Weights of a small mixture-of-experts language model, trained from scratch on English Wikipedia.
Size: vocabulary 4096, 32.4M parameters.
Experts: 16 experts in each of 10 layers, 256 SiLU neurons an expert, 1 pick a token.
Training: a variant of Adam for the experts, 248M tokens.
Below are experts of layer 7 (counted from 0) of a mixture-of-experts language model. Rows are named router (the router's row for the expert), down (a neuron's output weights, with its number) and show model dimensions 160-319. Each number is 128 + 32 x the weight over its row's rms, rounded and kept within 0 to 255.
After each expert's rows: a language model's description of what the expert responds to. This comes from a sample of Wikipedia text that the model never trained on.

# expert 7
router [113 155 106 173 111 129 115 125 153 118 110 132 146 132 124 112 133  82 170 132 181 153 154 164 120 144 162 147 107 127 179 102 112  93  76 165  94 130  50 129 122 145 124 171 187 129 135 187 128 110 163  74  92 173 154 174 118 127 122 124  81 151 123 130  95  84  76 118 140  93 149  75 188 109 104  93 130 136 104 147 132 167 103 145 130  90 100 128  89  80 148 109 172 136 123 129  66 129 161  52 119 166 157 136 149 130 158 132  96 121 118 169 187 129 144 109 140  99 103  95 133 107 105 131 110 120 144 132  90 102 174  76 112 106  93 163 109 199  65  89 132 126 176 171 189  88 125 140 158 110 154 164 133 121 180 167 169 153  71 131]
down0 [137 115 131 142 166 217 171 114 116 163  97 126 170 142  85 173 114  49  71 112  91 117 132 150  93 121  90  78 164  28 178 115  64 132 112 120 105 120 112  73 128 151 130 131  73  67  89  97 136  57 135 146 133 142 152 103 143 146 116  78 128  99 112 136 124 118 110 149 112 194 134 161 123 172 116 120 158 100 135 176 160 121 156 164 139 122 176 148  76 151  88 180 106 127 141 127  58  87 114 197 115  46  64 152 194 184 134 107 140 169  97 126 159 135  72 122 175  75 121 144 128 126 132 179 157  79 136 167 156  93 131 132 150 120 140 139 111 161 101  86 222 105 166  82  81 174 126 114  84  82  81 145  91 105 153 162 135 154 150 107]
Description: Measurements, by and superlatives. Tokens in geographic or measurement text and tables, such as by, at, est in nearest or narrowest, and spaces before percentages.

# expert 11
router [124 149 125 173 109 104  56 177 102 148  91 122 154 100  85 120  68 106 121  76 136 159 121 113 153 140  78 160 141 185 167  97 104 129  94 137  98 143  72 106 118 184 121 105 141 140 115 179 111 170 174 105 115 167 145 165  50  92 120 186 108 199 136  69  99 118 122 140 126 106 139 115 133 137 171 150 146  93 184 148 132 139 120 108 173 156 129 127 156  96 132 118 161 129 137  72 110 126 118 106 172  99 193  81 113 137 153 145 123 118 173 148 152 158 157 127 137 160 179  89 151 129  86 164 101 103 139 172 153 104 134  39 124  88  98 146 144 210 118  98  91 103 142 173 159 137 127 133 161 116 140 139 107 135 142 196 136 219  93 167]
down0 [163  74  95 119 118 154 132 136 128  74 157 127 143 193 135 118 209  99  98 103 106 126 130 136 147 131 103  97 102  77 196 125 108 149 123 101  51 160  76  88 134 102  98 134 139 103 102 128  57 114  70 152 116 178 127 107 182 161 141 108 142 141 156 121 112 123  80 147 107 158 147 181 167 125 126 145  97 136 101 129 148 184 150 150 144 105 137 142 161 157 107 168 111  66 150 116 117  76 186 130 134 176  53 185 177  99  76 114 155 151 138 170 115 143  46  80 116 139 159 209 133 188 127 134 121 125 236 169 107 119  93  96  93 138 141 185 138  93 121  90  91 134 122 110 102 143 169 108  50  86  85 114  72  93  97 115 139 137 189 161]
Description: Digits and b letters. Single digits in dates, scores and codes, like Nov 3 and Rovers 1-1, plus letter b inside names like Roxbury and Griesbach.

# expert 1
router [113  74  64 189  86 106  97 123  84 120 121  71 131 137  52 108 116  62 157 116 159 195 126 102 125 160  99 147 119 126 183  97 120 153 103 133  73 161  81 121 104 156 132 149 186 101 124 137 111 135 155  68  63 134 177  94  81  87 134 151  96 159 151 104 117 135 108 140 129  99 134  97 178 148 110 135 164 110 139 122 160 118 165 144 115 113 149  72  89 109 155 103 136  96 132  89 155 170 124 106 203 116 137  59 152 155 138 131 121 107 138 133 161 105 162 123 172  64 122 113 137 122  88 160 119 108 121 126  77 135 165 128 109 108 113 154 112 155  73  78  79 123 163 185 155 106 107 141 170 160 165 166  75 175 125 143 111 164 122 164]
down0 [187 114 146  85 157 162 101 121 104 100 148 115 159 113 149 119 185 109 156  95 118  88 119 151 131 110 101 141 104  74 157 117 123  94 109  87 109 167 119 166 154 122  85 123 144 104  65  93 102 136 147 163 184 212 149 142 118 127  88 116 147 111 134 116 172 108 105 142  73 112 117 129 159 163 105 154 152 200 168 196  95 128 161 132 190 170 160 161 106 128  75 208 178  60 113 100 126  90  70 204 142 104 143 154 154 112  96  76 112 126 147 144 116 146  18 155 121  81 130 148 121 160 112 178 145 165 121 186 159 136 161 106  82 141 192 106 132  93 128 130 126 167 108 112 158 135 168  98  95  93 108 183  77 114 149 117 123 114 222  89]
Description: Articles and table pipes. Mostly the word the or The at phrase or sentence start, especially mid-name as in Saint John the Baptist, plus table-cell pipes.

# expert 6
router [ 82  71  90 139 117  99 150 179  78  87 160 125 160 109  75  65  98  66 176  85 132 163 110  95 141 115 117 167  62 141 174 159  76 139  82 154 125 159 105 146 124 153 108 141 181 111 118 127 133 162 176 118  98 104 171 148  78 140 113 110  73 155 159 106 134  99 101 132 128 127 100  78 147 106 156 166 167  94 144 137 128 147  95 130 111 126 166 108 131  87 158 157 117 125 141  89 133 126 132  90 133 131 133  93 107 145 136 125 146  96 187 109 182 131 149 130 117  92 141 128 133  81 112 111  81  89 165 152  92 130 188  55 131  89  74 183 135 164 101  90  96 118 148 156 156 113 149 141 176 202 183 161 114 142 120 165 160 189  70 182]
down0 [157  94 175 158  89 137 122  83 130 106 147 121 127 169 162 196 218  77 103 183 127 162 107 151 139 154 152 117 117  85 162 125 143 120 152 122 111 112 140 133 173 131  57  91  87 113 157 126  88  86 110 145 115 183 134  92 149 156 132 125 168 117 162 151 142 127 146 169 104 201 140  95 130 126 127 158 139 134 177 134 115 106 144 166  91 134 126 158 142 147  38 176 162  70 160 104 140 127  87 161 207 131  60 166 194 137  76  71 157 132 146 135 127 155  99 115 135  66 109 124 103 128 144 138 134  77 119 126 116  68 112 156 138 114 171 195 176 127 112 158 181 112 161  82 116 124 143 115 120  95 141 162 122 124 176 139  80  73 147 136]
Description: Personal name pieces. Surname pieces, names in lists and tables (McCain, Smith, Williams, -ić), plus separators between names like /, & and commas, and his, her.

# expert 4
router [138  86  93 138 140 113  90 157  73 113 142  76 148  93 125 155  98 116 141  95 184 118 104 124 125 145  84 152 101 150 198  82 101 166 105 122 117 166  69  93 127 164 142 121 131 144 128 141 150 163 161  61  91 120 140 147 101 166 115 127 112 139 142 114  76 118 157 146 138 139 126 137 185  90 144 134 169 154 151 157 136 137 117 133 177 129 164 116 120  98 180 106 152 135 176  83  58 148 167 109 179 148 172  82 166 113 133 132 113 129 102 118 114 159 158 100 168  75  81 131  97 113  84 167 142  74 121 158  94  95 135  52 134 118  69 129 154 171 131  99 112 116 163 118 173 145 132 141 144 180 117 155 121 118 131 189 132 175  39 135]
down0 [183  91  72 128 186 180 144 129  90 158  88 116 137 143 131 127 149  76 106 116  91 104  96 107 160 130 111  92  79  88 185  96 135 134 130 124 112 129 126 183 135 164  89  91 117 155  82 116 126 131 142 132 167 132 129 149 134 147  73 195 169  88 114 147 113  89 130 117  90 120  92  91 145 104 123 127  74 107 161 148 137  93 117 150 141  78 153 168 125 117 114 138  82  85 136  93 119  75 166 169 147 139 101 109 142 111  61  85 132 162 114  95 129 112 112 186 156  69  69 139 104 109  83 120 171 119 152 123  54 143  89  85 161  95 141 148 125 116 121  93 178  70 117  82 128 195 120 126 137  84 118 148 157 102 157 140  68 174 129 133]
Description: Nouns ending phrases. Content nouns and word endings closing a phrase before punctuation, like career, Street, building, show, research, especially sports, games and television.

# expert 10
router [ 65 113 131 144 137 186 109 146 125 155  75 104 187  80 122 113  98 146 155  70 179 145 130  84 139 175  66 193  96 110 156 131 117 125  93 165 105 180  79 173 135 160 103 118 118 127 145 146 114 177 119 103  59 180 149 133  99 120  86 134 116  99 135 113 123  92 125 138 144 125 160  99 147 147 143 158 198 106 126 145 130 174 131 111 177 127 176 104 122 122 167 125 143 134 113 124 108 108 173 138 167 126 144  96 144 136 157 127 108  74 152 104 168 100 138 199 155 118 146 111 123  89 121 128  94  79 166  93 110 105 159 113  91  99  99 161 176 154 114 116 142 124 143 153 132 158 144 183 134 182 119 139 105 143 183 161 177 142  61 141]
down0 [125 137 114  62 179 185 100  91  96  90 141 119 198 106 119 165 133 115  92  87 204  98  76  99  91 101 136 131 161  78 175  48  90  94 104 138 114 119 108 108 195  77  58 152 133 111  32  84 131 108 127 149 142 144 134  93 121 185 135 122 102 152 141 100 126 128 182 133  72 172 143 123 131  99 129 166 167 140 157 183 125 218  91 125 143 148 129 121 159 147 107 159  95  99  98 137 150 125 140 110 152 113 114 125 151 151 151 114 159 115 137 129 124 163 155 161 153  95 137 104 145 133 104 202 130  68 126  96 127 131  85 135 165 114 135 170 179 114 135 105 169 152 167  80 134 195 162 121 138 134 135 126 127  75 162 133  88 103 157 192]
Description: Suffix ing. The suffix -ing ending verbs and nouns, as in Preceding, mixing, everything, Distinguished; also digits inside numbers in sports score tables.

# expert 9
router [ 98  80 132 106 104 130  95 144  93 111 107 144 148 135 104 170  58 140 207 183 133 152  96  81 122 147 112 115 113 133 194 116 118  83  80 138 134 209 108 162  91 128 118  95 132  88  89 199 180  97 138  92 101 105 182 199  86 105  83 178 128 168 124 126 143 167  83 132 185 159  97 149 151 133 163 138 120 120  80 153 122 130 147 125 168  73 140  77  85 140 144  91 160 134 164 115 149 113 122 122 157  96 168  99 133 163 202 167  72  90 157 139 154 158 174 142 125 151  68 137 137  88 140 119 110  91 130 145 131  89 150 100 109 124 126 143 106 222  94 116  95 117 111 150 142 150 132 136 161 129 179 159 108 165 178 192 157 180  64 200]
down0 [137  64 139 125 186 135 139  78 126  97 144 109  97 129 103  78 150  87 101 100 147 134 129 191 159 124 188 138 184 102 145 115 111 148 128 148  60 150 118 125  83 133  63 103 117 119 168 113 141  94 121 155  58 176 103 112 126  85 128 103 126  56 142  51 155 116 106 159  99 153 116 130  98 192 110 150 118 197 130 161  95 113 117 147  92 169 130 148 136 106 109 121 126 107 130 129 147  54 116 128 189  26 103 141 117 176  95  84 178 115 125  78 131 111 115 128 130 120 137  76 148 112 189 163 167 120 164 125 136  98 116 159 130 140 156 166 160 103 111 106 195 104 114 105 156 139 159 124 131  73  84 136  90 116  94 110  77 124 158 160]
Description: List dashes, tr and from. Word pieces like r in embrace and tr in Contreras, plus from, to, colons and line-starting dashes in infobox-style lists.

# expert 15
router [134 135 151 124 150 152  90 117 128 106 102 115 112 130 129 120  66 147 144 100 195 184  95 135 111 117 109 195 105 142 127 136  99 143  86 161 102 122 109 105 140 157  92 134 160  72 136 144 133 165 133  98  89  98 166 173 114 146  94 134 102 154 149 121 109  95  91 157 137 120 106  95 189 143 190 128 189  98  93 160 130 161 124  89 113 126 138 130  80  92 169 127 172 130 110  78 125 145 161 115 144 136 138 147 173 129 150 193 112 109 147  98 131 162 136 189 181  78 110 127 102 120 102 145  78  82 144 174  79 115 177 128 102 129 143 108 169 163 132  86 110 117 141 150 189 172 109 159 138 135 144 131  84 125 125 154 163 182  90 170]
down0 [137  75  90 104 121 152 138 127 125 104 136 132 147 188 143 169 162 135  80  83 124  83  92 122 171  69 117 150 158  41 170 101  96 117 177 125 104 123 120  97 159  91 116 148 145 155  86 109  92  71 164 132 164 157 167 114 116 173 109  83 124  97  88 127 131  63 120  91 112 115 190 119 136 120 137 148  92 137 176 161 130 118 150 178  71  85 140 200 129 158  79 123 131 142 117 109 137 109 184 171 176 166  57 183 153 130 153 108 115 131 150 132 107 136  56 152 192  85 162  99 132 139 136  91 145 132 124 162 114 107 111 133 107 114 129 108 129 132 132 152 170 153 127 112  97 186 164 177  55 114  84  97 125  89  99 115 124  75 119 119]
Description: Line breaks and intensifiers. Line breaks ending infobox or list lines, such as after Born dates, and degree words like most, more, well, very.

# expert 3
router [141 117  83 144  51 138 139 169 120  89 138 124 170 109  73 154  98 115 115 128 163 169 122 109 153 184  87 147 101 153  97 166 124  69  33 149 113 164  91 125 153 148 149 147 158 137 154 129 159 161 143 130  81 164 137 125  77 112  84  89  96 137 130 110 126 127  83 152 135 108  90  69 183 156 134 128 107  74  98 153 174 146  94 119 162 152 140 118  66  90 144 125 142 164 137  42 137 121 124  93 174 125 163 146 138 160 147 169  95  82 188 155 145 168 174 138 125 109 119 103 123 149 114 130 111 149 113 171 105 158 146 106 113 133 111 169 154 154 140 129  68 136 128 138 167 132 178 128 161 154 135 121 120 150 152 176 152 155 146 137]
down0 [175  76 139 114 136 176 143 107 103 147 167 156 108 142 146 149 146 124 124  65 154 116  88  91 114 130  86 138 109  68 156 140 133 160 185  91  34 115  90 109 143  96  65 137 138  75  92 126 129 119 152 102 148 199  90  33 131 106  80  99 130 112 129  91 138 103  75 150 103 134  99  93 137 166 143 147 118 129 150 116 106 116 143 106 128 150 135 149 166 166  72 161  85 106  71 123 105  84 147 141 137 132   0 117 149 100 135  73 151 147 128 126  64 132  69 132 164  92 136 130 123 133 111 180 115 116 122 183  61  94 125 107 139 154 127 143 174 119 107 141 160 137 109 103 141 163 136  92 128 104 106 155 112  81 156  93  91  67 128 132]
Description: Mid-word pieces, relative words. Inner word fragments after an initial letter, such as om in homeless and re in supreme, plus relative words like that, which, where.

# expert 14
router [152 104  91 145 140 108  90 155  72 166  73 102 142 108 117 140 114 141 142 154 119 127 142 116 124 168  97 129 118 121 225 164  97 152 110 220 141 125  94 111 143 171  84 158 147 157 154 163 131 160 155  64 137 147 156 147 131 130 130  94  97 161 162 152 147 109 106 158 167 103  84 125 139  33 139  93 135 107 126 130 153 132 150 187 143 155 118  78 150 103 151  99  97 187 180 157  96  80 140 108 124  61 173 133 139 141 128 128  67 142 122 187  98 121 127 147 133  99 109  93  63  80  93 134 145 106 128 142 139 125 149  82 102  93 143 180 142 151 133 121 162 148 173 177 119 159 116 130 138 178 228 172 101 130 167 141 121 124 125 144]
down0 [149 108 154 164 143 151 111 113 133 119  98 110 119 161 119 161 209 111  62 101 137  98 111 176 198  62 166  80 143  82 129 120  86 159 138  62  79 148 178  87 132 173 122 184 156  96 102 126 109  80 117 136 129 146 163 151 117 118 116 133 160  76 122 124 100  57 116 153  90 120 110 119 156 184 171 101 136 133 108 111 207 113 146 104 124 128 122  85 142 149  66 126  96 165  98 115 152 135 162 109 126  72 131 136 119 143  59 116 153  93 116 136 113 154  34 111 168  88 108  70 152 101 135 118 166 102 139 111  89 153  79 112 108 181 147 192 167 123 111 149 154 110 178 126  67 174 199 162 105  65 148 108 169 104 159 115 101 124 105  91]
Description: Mid-word stem pieces. Short internal letter pieces joining stem to suffix, like discrim-in-ated, conspic-u-ous, polic-eman, liqu-id, se-qu-encing, often Latinate words and names.